config.toml
n_layer = 10
d_model = 384
n_experts = 256
experts_per_token = 6
d_expert = 96
d_shared_expert = 0
activation = "quick_gelu"
moe_layers = [0, 1, 2, 3, 4, 5, 6, 7, 8, 9]
router_score = "sigmoid"
normalize_top_k = false
routed_scale = 0.333
balance_loss = 0.000826
balance_bias = true
router_cosine_scale = 14.0
router_bias = true
init_std_router = 0.0247
lr_router = 0.00109
n_head = 12
n_kv_head = 12
head_dim = 32
vocab_size = 8192
norm = "rmsnorm"
norm_place = "pre"
norm_eps = 1e-05
positions = "rope"
rope_base = 10000.0
rope_fraction = 1.0
qk_norm = false
attn_scale = 0.177
tie_embeddings = false
parallel_block = false
init = "normal"
init_std_qkv = 0.0234
init_std_o = 0.0
init_std_up = 0.0234
init_std_down = 0.0
optimizer = "adamw"
lr = 0.000873
beta1 = 0.9
beta2 = 0.95
weight_decay = 0.3
lr_head = 0.00858
warmup_steps = 487
schedule = "wsd"
decay_fraction = 0.924
decay_shape = "sqrt"
final_lr_fraction = 0.0
batch_tokens = 262144
seq_len = 512
doc_mask = false
train_tokens = 1804000000
steps = 6882
dataset = "wikipedia_en"
Below are experts of layer 3 (counted from 0) of a mixture-of-experts language model. Rows are named down (a neuron's output weights, with its number) and show model dimensions 0-95. Each number is 500 + 40 x the weight over its row's rms, rounded and kept within 0 to 999. Numbers have three digits each.
Before each expert's rows: a language model's description of what the expert responds to; "comes before" lists some tokens at least twice as common just after its tokens as in all text. This comes from a sample of Wikipedia text that the model never trained on. Tokens count by the router's weight.

# expert 13
Description: Final suffix pieces completing common English words in prose, such as barrist-er, group-er, -ly, -ally, -ions, fift-een.
comes before: ",", " of", " and", " in", " to", " for"
down0:465545502540510529564543520565521432483566448511513457461497577486473450507480488482491463551491484550511432458514553546468455502487537470519513491553472498423484538515492487514465571451529492517439504524527508485549468565474514473515531499507442474440484510497444533486564477571458498509
down1:492503549528494481513457535545593498589490528668519506499507460527468510517478516517539496558491501516521500398499504526511501513569479510505475484511526432541477400554510603570496429478461423502497480491504496541496468568457453497437508523446483523520534481522510484548460543475440513558
down2:450508512391453542519498507473546504578510492559486509420491478533572495501598485488520448540537436519491539496508555467412505503483455499489469540491447526502426489538520520483465452502509529529562564467567535535461507501511495479476544462445478480537573488556475516460531493552465527469

# expert 6
Description: Field names in infobox-style lists just before a colon, such as Coordinates, Genus, Date of death, Propulsion, Train operators.
comes before: ":", "\n", " /", " (", " birth", " by"
down3:541528481422474481497520490500558457491473480483435493515524474494515615485506538512525550519590497557488520504557470486523453456425446556452512457516522495487481502539525570508545485538548438442533544478526516571578587547461540429482514481493481453482488479490570511522476461499478509559
down4:443472513486515537500594542516450583544538477489490415488504477403517546503488494501502516479405475527571502491557501514534442487456496531491473525489503469520507514498477527524516471519535416496527527550587437571487495503473519523502446512515550474540512482501441488468480483557531454471
down5:526485504493421549513506462419536534509538480452508537608496460515561483495512569528486458524489527460541463470494551553492543499486531496475505547530562499556503459531525555550480485490492507524504515420517513552552433583533512433526505571515578489519429505541448518494531516520492571525

# expert 27
Description: Apostrophes in possessives and contractions, such as club's, we're, It's, plus some word-initial pieces like th, su, pred, feel.
comes before: "s", "t", "\n ", "ed", "ief", "ve"
down0:510556412476433484512574443434520583519526500469453441434576449495463492470476428443503523515492493523552502564524406538418530482507493498524469640495547567510492484463502438508483404519504525497554499535488504575505500525505511524505496545516523567530474506481460436528503482531539459468
down1:546543498408511472484455503579527494484544465573538486510542541500520541464482567556493481477482529496513533433541511542517486528507425486532514494475465502486448437496577536459487527450479456547491461463484534498544508497412501511468541526449464491539496587486478496524562549517464523534
down2:439539533467525527495477444390450496493564473505552553417527533526521536497483540522500452397454390480480513518430475498500492475462451505561546494537470546577518548554448462544474617439498464501500526409467458473522497487501550532541509497542519485474483487545532522532460505504491439583

# expert 54
Description: Names, endings and punctuation in sports results and rosters: Racing, Motorsports, Championship, Rovers, Slavic -ić endings, Knowles, Blockx.
comes before: " |", ";", " (", "R", " Year", " Racing"
down0:478454531456516484518454500437479452490469438574522491478500511435442454481535483539384571531490521518428460478438450532447451456438552526453474523508511444507517521521474494527513478496470472452460476582523499422474454476470454567562497425529524458439547518539531482463425545494460503482
down1:461420453505520469435525435526451538482549437559517461507496498545512478468476449477438427468518489491456453479520459461501497461489570463506486475452488579519548497491585436567480500554562507494463491412519519450514489519517532425488502494473544512574506461440509509513576565550591608467
down2:495497522509531502471542489566488565489531448485496438525520530559491461488472547471464463522501554463458472501534471445418492522515452443565520463481469489499501431590505468509478441450514452552451470449466505568483503487445496447510508445528577541503421487523488512517483474464484507553

# expert 39
Description: Name pieces and pipe cells in sports tables and squads, especially South Asian and Arabic names such as Abdul, Khan, Shah, Dh.
comes before: " |", " (", "r", "z", "'", ";"
down0:440499505532522475441553441497507578526416521592446459504531577467570475534495525420544511518546482515468515520500464464542436495506435435496530544530494490460522457584545522490483446459551577527444461489448479552473494471448438501530547516524535510478491491453534480512538474526528467468
down1:481506576514501536418519442478528505524462460520483490566481480535517546556513489487439541481485493467503546495528479602505490476509506515524516521474437468476456482541535483495495456514510584526481490555453503500524536490434459427494597484495446470457537543522537565456558538423520482543
down2:533542440545531473502496524536531487473532524447509499482544517546495446474523492506550530486507504541509460485458505503470533486448460509465496467489469447460540472556456450575467519433468502475461490509485528540478553501471511376473488538506582517474539414571511558486533531482497508509

# expert 41
Description: Closing brackets, pipes, dollar signs and backslashes in LaTeX math formulas, such as \right|, $, ), }, with occasional ordinary words.
comes before: "\n", "\\", "_", ",", "}", "$"
down0:511459497444503460417494517434505545434494541496522533521513530524524591457513452527502570568520533471543500472507551551445497552451525533489531546537438508463518490438531514555399557536479531528517551584468489458567489485473510482490494482487482522531559544443463466420504522502588485529
down1:478474515589540469518432560459460525450445535509500450579505495429479470570530504473586397502490559476472502433505542487470569568481485499449579443511460435502523541514527543556509455552536520461569477504510573485516551549503426527496543524490537504523489478499481546516555544512486561521
down2:471554566519493447586543519434516520571443481488559457508484481512547531476523525456488409477533486434463485396550362511441464462505505475535532542528539508494464529558498465524449528512537505504524482472554554530469475492484456438523492423524430500478508533473507511512476464502480539482

# expert 30
Description: Possessive apostrophes after names (Force's, Chrome's) and place or institution nouns like Street, Road, Avenue, Field, Brigade, Settlement.
comes before: "s", " School", "\n ", "ication", "ly", " election"
down0:513534483515487441496543389486487523503538484604524459467463489598468507528529439456455485584485547484464513402469449568472548469509512444514554511490492467541500515479496507513422478507477425469505577469444447515473460570503514482547409450453553452535477503557554529524569528494497530521
down1:509420473539446498426486523481480541515460450514507534517515501465528456533546497509481509565578541528497530510585522458451494495517509527455559488457499497473461562503512534485458536559444484484520496481504551535454512435525493470585546503570499502520565473537469500544512556492506573457
down2:561538488539468493494509525509442491529512498455496471512476539485483469460482525500502515453514412517437477578507545537603519571525480493508527447488555492535602542501500497487467498456474484524539503511508545560480481544494502514556486505498542425488525475511561486539492473493494489419

# expert 19
Description: Number pieces after decimal points or commas in results and election tables, such as 1:06.69, 2.30%, plus mid-word pieces like can-ister.
comes before: "%", " |", ".", " (", " m", ")"
down0:531500491542525469484525541461509501514494491513479457487495456545538550550482544456445542483479482461375521488481494448422520537535516499513529522475457525519550442473446464459432522530499474533489522573486511484452477544513503476492516574532562514495497592575462495507437526516501540515
down1:536603519536440514453531538476443526446516596477489559491499504501551459504509468503504487444512507477515539536487531448497488489522510498493443503521483532502525497463447434466561444519532585510522484488459503508481437533514442443490522500498490507453507465534623479470539562547518582531
down2:565564468516485391534559490400500488528542521428475484530518483566452508475482539434522473465551558453474504467501482504505586485527537471515516481503510431493494510494521533495496474521482485568430505463499485475512530539496502493501465505542441513511523465499490591503519413449526525567

# expert 14
Description: The word to after verbs and adjectives like decided, able, estimated, opening an infinitive or purpose clause; occasionally was, club.
comes before: " the", " be", " have", " a", " make", " take"
down0:489455475500519486546558436551501467563496480546540428467540544435505411502484493491535533505538457486510549534500494478515521511467492530537528517457437498515453519474532536474498485490530512499494449462473513490466487427487521512485490479510536534526421523521548444448492454471441453557
down1:499444532462501516583514511489516505531540488533525605463471448567523532493535466452476536432572611435474499494460457465504568452532505526491510404520524486464462461544390471476475483486477487435510508545508501464463430504545522524390509484527473503520473579446463515451493548485523533451
down2:468502397472568543505431595416508476467500525525500487485484519455449523494515600503484398516470557525562540462503475525505492510521530478499486434535542550448446519504537455520473471561475477437533587559540489449533488501484477502473544419483496468483466451502450477531509616521571447523

# expert 43
Description: Prepositions following verbs or participles, such as composed by, unlike with, pastime in, between, against, into.
comes before: " the", " a", " an", " his", " their", " its"
down3:511482544542498521477500519454467526528550503426503499455555464415523500520452486486540483474458538474487411528482471506466510543498494480497564522503470477510484450520497535446500555524554524473437436541431511456541487460470476456491489497466538536561462497580506480495509557540424586508
down4:450507519537500537530519509534476459464495510535509470462525517513494463470472418489479535452470535516504483452491558495522469525417515497508539468477495491601528512560538488501499439408565485440524478417490468567480491476466506502524507583526535508462500478563510533425513487504477508502
down5:440468512399467530455480506446513514461550512494517516528539531492591474469501476545522402568561481473510522476534471507540550524545501531481485531522505505519501521517429440618485505521556489492446503498510583511544557493433495507427482523464501509483499481484476519556523540501478520454

# expert 20
Description: Pipe separators and cell words in award and results tables, such as Won, Nominated, Best, Votes; also the igi of Origin headings.
comes before: " |", "|", "\n", "  ", "N", "al"
down0:501509472442471443494487426519466488441497546527569501501512484470437452489497504449440492513561515528542538454482509461531491452436559450520430503522471459558494508505506444477472473483504534450485463530545523420439491569549517441474532513495501453484488520458577477475577458498518469525
down1:451509596528448464506478483569471533488461434511516512504500479527497470479537482521544464440498482453518502431511541476519447535555453418510519516501424451565540477485502491475476524521424485504524473485500480481492458507530533551482437542561537520510519468487540482440508507506546509597
down2:485533470442482484524569480426520544531500505423462486487507521540506530581516553449556431507505556491559506480477531565547535550581504516464486420555505539514550491436525483570520454512484460524522492515522457445458426524450517491558471551518513519506527563456481512505500457486512530449

# expert 34
Description: Line breaks and semicolons closing infobox fields or list items, such as taxonomy ranks, institutions and producer lists, plus some science words like studied.
comes before: "-", "\n", "\n\n", " Animalia", " -", " Kingdom"
down0:485510544523465539498438496450496568537561549511550489443474488508404499521548447532428537470495516538472470546590489433552467538537474532529464461540504524521441434464481552506600462559555491586543537564526427496488490454426445500510453584456495464524479478475526526515506495488477472521
down1:455507503442460574458429464547478496519504502510535508496422505483505495508548480428585534498503572566501440527483492533534448463528492490485545547545517427418508538465554534545462510501505504526515508499460468476508489543436469509491437443503509486502504520478528597487523415577546456494
down2:487505446512481500542513541475511490509534512532533432533523588509494543490517442521549459478461468461511454461530478557519438587481516528462528467482472489516476546543557487470440484575499507443505489585417484450483549468523504473480461469537529504451504561446470489485496492494468478522